Weights of a small mixture-of-experts language model, trained from scratch on English Wikipedia: a variant of SOAP for the experts.
Below are experts of layer 2 (counted from 0) of a mixture-of-experts language model. Rows are named gate (a neuron's input weights, with its number), up (a neuron's input weights, with its number) and show model dimensions 0-95. Each number is 50 + 10 x the weight over its row's rms, rounded and kept within 0 to 99.
Before each expert's rows: a language model's description of what the expert responds to; "comes after" lists some tokens at least twice as common just before its tokens as in all text. This comes from a sample of Wikipedia text that the model never trained on. Tokens count by the router's weight.

# expert 61
Line breaks before headings. Line breaks ending lists or paragraphs right before section headings such as ====Results==== or MLB debut in infoboxes.
comes after: "\n", " /", " information", ")", " served", "|---|---|---|---|---|---|"
gate0:63 39 58 56 42 43 55 53 38 49 45 48 46 57 39 55 59 40 29 49 44 61 62 48 62 65 29 38 60 51 71 37 61 64 35 49 23 50 73 50 51 28 52 45 34 44 30 43 35 61 42 44 39 55 53 39 45 65 61 43 52 47 24 45 52 57 58 57 54 45 49 56 62 62 52 38 50 51 66 56 53 54 61 29 51 30 59 56 44 57 46 52 59 58 53 39
up0:64 40 57 43 56 63 57 56 59 50 36 48 46 49 52 46 55 57 37 39 66 32 37 56 48 42 49 40 60 52 40 50 70 70 54 51 66 45 52 59 52 48 40 45 51 59 54 35 65 51 49 38 44 36 52 42 46 25 58 52 54 47 35 67 60 37 47 45 57 53 44 57 50 58 53 52 48 41 33 48 69 53 56 56 43 31 42 60 43 65 56 55 77 55 48 41
gate1:63 48 61 41 69 60 44 52 58 46 31 42 50 37 52 47 45 47 46 60 41 44 43 31 52 57 59 43 53 49 52 60 52 53 49 54 36 44 43 49 53 57 41 28 46 60 47 63 36 58 50 65 60 36 40 57 45 83 40 59 43 47 53 75 51 63 62 70 58 59 51 39 48 33 50 29 57 54 46 40 48 51 58 54 67 46 57 39 44 58 49 44 50 62 54 43
up1:39 45 51 65 47 42 44 44 65 60 52 56 38 53 59 36 46 30 50 42 57 57 43 44 38 53 67 46 45 52 57 60 56 50 59 50 53 47 54 43 51 35 47 55 43 47 54 52 73 45 26 65 38 52 64 39 55 39 60 62 60 17 38 35 48 26 36 48 46 41 33 48 42 63 55 64 52 50 50 42 48 54 50 50 58 66 25 78 46 40 62 63 37 53 53 56

# expert 28
Line breaks in lists. Line breaks ending list items, headings and paragraphs, especially before a dash-led item in infoboxes and lists.
comes after: " |", ".", ")", "==", " ==", "==="
gate0:53 42 49 39 47 64 57 49 51 56 56 53 59 47 36 31 55 22 48 32 50 63 31 35 59 55 48 59 58 49 37 50 30 61 57 43 64 36 69 59 60 45 38 50 36 40 47 37 41 34 58 45 45 62 44 55 48 58 62 51 36 54 63 43 41 39 50 45 52 56 54 54 41 50 41 61 43 60 55 62 54 75 56 49 54 54 47 66 43 52 50 73 53 53 49 49
up0:45 61 33 62 45 51 54 45 31 48 40 54 43 52 56 76 57 68 81 49 56 31 59 55 42 30 56 52 31 56 69 54 40 50 49 45 43 48 25 55 29 64 49 73 52 46 54 53 61 48 49 25 54 41 37 49 42 47 48 51 58 63 49 58 47 41 52 65 59 56 52 61 59 60 50 56 50 40 44 58 48 37 33 46 57 51 55 42 59 64 56 43 66 53 51 40
gate1:80 67 39 39 60 46 50 53 49 57 32 26 50 46 46 43 47 45 59 56 49 63 52 58 54 33 55 60 38 60 51 39 49 53 48 54 39 44 48 54 37 64 71 36 48 63 49 49 55 58 50 45 58 67 50 51 47 47 56 55 45 61 70 40 53 52 54 42 63 55 48 73 49 47 36 55 56 53 41 48 57 74 36 60 55 38 47 35 40 53 51 58 34 46 59 34
up1:65 62 53 53 69 72 47 49 35 58 37 31 47 52 68 38 48 53 65 66 45 57 54 45 54 22 69 65 38 60 73 39 52 53 48 63 28 43 48 39 40 39 64 30 25 56 49 51 55 57 45 40 54 59 51 44 45 65 50 55 41 48 61 52 43 68 64 69 51 55 48 59 49 48 51 44 50 49 31 33 46 56 41 59 47 42 50 36 44 52 54 51 53 55 43 25

# expert 23
Sentence-ending punctuation. Periods ending sentences before a line break or next sentence, plus table-cell pipes, especially in election and results tables.
comes after: "\n", " season", " year", " No", " time", " years"
gate0:40 56 49 38 40 47 63 51 50 60 47 54 25 48 52 32 44 30 62 42 53 53 40 31 52 27 52 49 55 46 55 39 55 56 50 54 56 43 45 53 55 42 57 52 34 53 39 63 46 64 50 44 39 29 58 61 50 52 55 62 56 60 41 58 46 46 61 55 49 63 49 52 38 75 50 46 66 39 47 42 53 48 56 39 61 47 51 52 34 54 69 63 55 61 50 28
up0:28 35 50 66 35 40 39 44 49 42 32 50 46 51 58 32 52 52 54 45 39 60 52 56 36 54 44 56 28 45 43 50 52 53 57 46 71 45 35 75 70 55 54 43 53 35 43 44 50 32 53 52 61 53 55 53 61 34 61 53 71 49 39 50 71 49 43 37 49 47 52 41 48 49 31 66 60 35 62 44 66 38 70 67 47 44 49 51 50 58 55 60 56 37 44 56
gate1:49 72 60 71 26 48 67 57 52 50 67 58 40 51 51 62 42 48 59 43 47 50 41 49 59 43 58 54 53 49 68 45 64 63 60 31 44 53 48 61 41 21 62 54 32 44 50 36 60 68 54 32 62 61 46 52 56 55 70 55 53 41 37 51 49 58 53 58 41 67 52 67 45 68 50 45 53 47 56 50 66 57 37 39 43 41 56 70 45 49 41 38 46 58 43 47
up1:36 47 57 74 50 67 55 46 57 40 58 48 35 53 61 51 69 44 35 54 41 55 51 37 42 51 36 57 53 36 37 50 43 60 52 60 52 43 23 62 61 59 35 52 37 40 45 58 47 51 50 53 26 30 57 47 46 66 49 44 59 43 68 53 63 44 39 60 47 40 60 32 42 61 56 50 33 64 47 40 58 36 48 36 46 42 69 48 39 66 63 43 69 53 55 54

# expert 12
Word-initial fragments. First piece of a split word, usually a capital letter or prefix like pre, Sh, St, re, after slash, quote, parenthesis or line start.
comes after: " (", "-", " \"", "\n", "/", "==="
gate10:52 41 48 48 47 56 52 51 69 43 54 50 60 47 72 48 55 38 53 40 46 47 52 72 53 33 42 56 35 46 60 52 64 60 54 60 45 58 22 37 52 51 24 47 54 37 52 51 42 61 62 51 57 56 47 39 48 59 33 49 28 53 53 45 50 44 38 44 46 53 45 53 44 47 49 63 52 56 58 65 57 72 68 53 47 44 50 51 44 46 50 38 38 42 52 28
up10:48 64 43 59 65 55 68 57 57 28 53 50 47 43 57 65 53 40 57 43 46 43 45 51 57 48 42 45 54 32 45 31 42 48 51 50 45 46 50 41 54 58 36 60 46 48 53 56 62 61 55 43 49 36 48 42 51 56 51 57 54 43 65 64 56 41 60 49 53 48 70 32 46 43 88 47 54 50 51 54 57 57 39 40 40 46 38 45 62 52 61 50 51 53 62 57
gate11:45 23 33 54 44 34 49 56 57 55 49 72 60 48 72 59 48 50 47 52 39 46 32 49 52 57 55 54 37 45 61 47 47 50 53 42 41 62 68 69 57 48 59 47 59 69 53 56 38 41 57 43 53 62 72 54 49 51 54 50 67 43 43 47 51 55 42 43 41 66 47 64 48 41 44 59 40 69 24 36 42 55 65 56 63 58 46 65 40 60 48 49 60 45 49 45
up11:57 50 43 45 43 69 47 59 37 51 45 54 35 57 45 68 66 27 40 61 37 52 30 72 44 42 39 35 36 47 32 57 50 45 55 48 37 56 48 60 73 44 44 60 55 53 56 63 48 48 58 54 53 47 62 71 49 58 48 47 44 51 40 57 50 58 53 61 50 54 64 56 35 56 54 53 51 59 38 59 49 57 44 71 51 57 51 43 53 54 47 56 66 72 50 58

# expert 53
Section headings and breaks. Line breaks and == heading markers that open wiki sections, plus opening quotes after called, and stray digits after decimal points.
comes after: "\n", " U", " known", "°", " O", "′"
gate0:56 54 63 44 56 35 53 49 66 50 47 54 33 56 15 39 49 65 65 62 43 51 52 50 54 50 53 35 53 31 18 45 44 44 39 43 50 40 48 61 54 66 57 40 50 55 53 55 62 59 61 59 69 46 50 62 45 44 48 56 47 42 57 38 45 38 49 47 40 48 61 48 47 41 67 51 57 52 61 57 54 61 59 59 54 49 50 59 60 52 51 44 41 54 50 39
up0:67 43 50 33 37 38 57 55 37 45 43 52 53 43 46 61 39 41 41 45 45 36 49 49 27 73 45 54 47 64 44 42 56 30 35 50 45 47 57 64 53 62 49 53 54 61 46 41 49 49 58 56 76 41 58 41 55 41 53 47 48 49 46 45 61 50 55 44 41 44 51 52 50 64 55 51 28 54 48 43 42 57 54 55 44 56 35 60 56 50 46 48 43 36 45 60
gate1:34 53 26 71 41 53 30 50 60 61 47 59 44 57 55 41 67 52 35 45 63 33 58 49 47 39 47 44 36 49 40 60 26 41 52 50 48 52 54 39 55 30 52 54 32 55 52 38 46 39 55 56 45 48 33 51 65 38 45 51 40 51 56 68 53 66 53 57 36 60 57 39 64 54 71 34 63 24 39 51 61 41 71 56 56 48 24 59 78 64 64 43 55 49 72 47
up1:52 45 62 62 53 40 47 53 57 48 54 61 41 36 66 35 66 55 55 42 77 49 42 67 63 62 70 46 39 33 47 59 59 49 49 44 35 61 60 58 50 58 67 41 37 62 48 61 60 44 32 61 48 49 58 53 48 50 54 69 66 41 40 38 49 57 39 54 50 51 62 66 50 56 54 39 49 42 48 40 46 60 44 51 51 38 40 57 37 51 42 26 32 34 45 52

# expert 2
Common prenominal adjectives. Adjectives and name-opening words right after the or a, such as new, high, local, public, first, and New in New York.
comes after: " the", " a", " and", " of", " an", " The"
gate0:46 48 69 54 27 48 60 48 39 41 56 38 45 60 60 63 52 49 53 37 65 68 43 42 55 68 62 53 72 48 60 53 45 36 52 45 53 63 58 55 42 39 34 41 46 52 45 56 49 44 33 62 43 52 56 54 48 61 67 44 52 46 55 38 51 30 32 35 30 20 36 44 50 42 48 43 57 65 37 52 58 54 41 38 60 58 43 55 44 45 52 55 55 40 47 61
up0:50 64 56 29 48 55 46 40 48 58 64 43 61 57 56 33 41 62 41 60 46 42 53 58 50 39 47 48 55 69 55 64 54 47 33 54 56 31 44 38 25 59 47 58 53 41 55 51 56 42 45 50 36 55 33 73 51 62 64 45 44 51 59 41 42 51 50 45 49 52 52 53 64 60 47 56 70 48 66 43 50 34 50 70 55 47 50 40 59 40 60 57 38 57 55 63
gate1:36 69 59 59 49 45 50 62 55 45 56 48 52 40 22 32 54 56 79 39 55 43 41 51 65 44 53 62 59 33 46 29 42 59 62 52 60 36 53 30 60 66 66 47 29 58 32 52 55 44 40 51 59 57 42 47 33 38 65 67 50 56 60 50 43 47 66 55 52 70 65 33 65 35 45 61 61 54 60 44 51 35 37 50 45 45 67 42 45 50 31 49 48 54 39 37
up1:61 58 69 41 48 48 46 53 62 48 63 42 51 58 37 34 52 83 49 46 47 39 38 45 42 44 59 48 36 48 39 54 40 62 49 59 67 67 46 34 70 65 57 50 50 34 37 69 54 46 59 40 53 70 49 57 41 45 49 60 63 47 50 56 40 52 53 46 49 57 55 53 45 44 53 54 54 37 56 46 43 30 49 65 49 43 42 53 58 59 40 65 55 60 47 50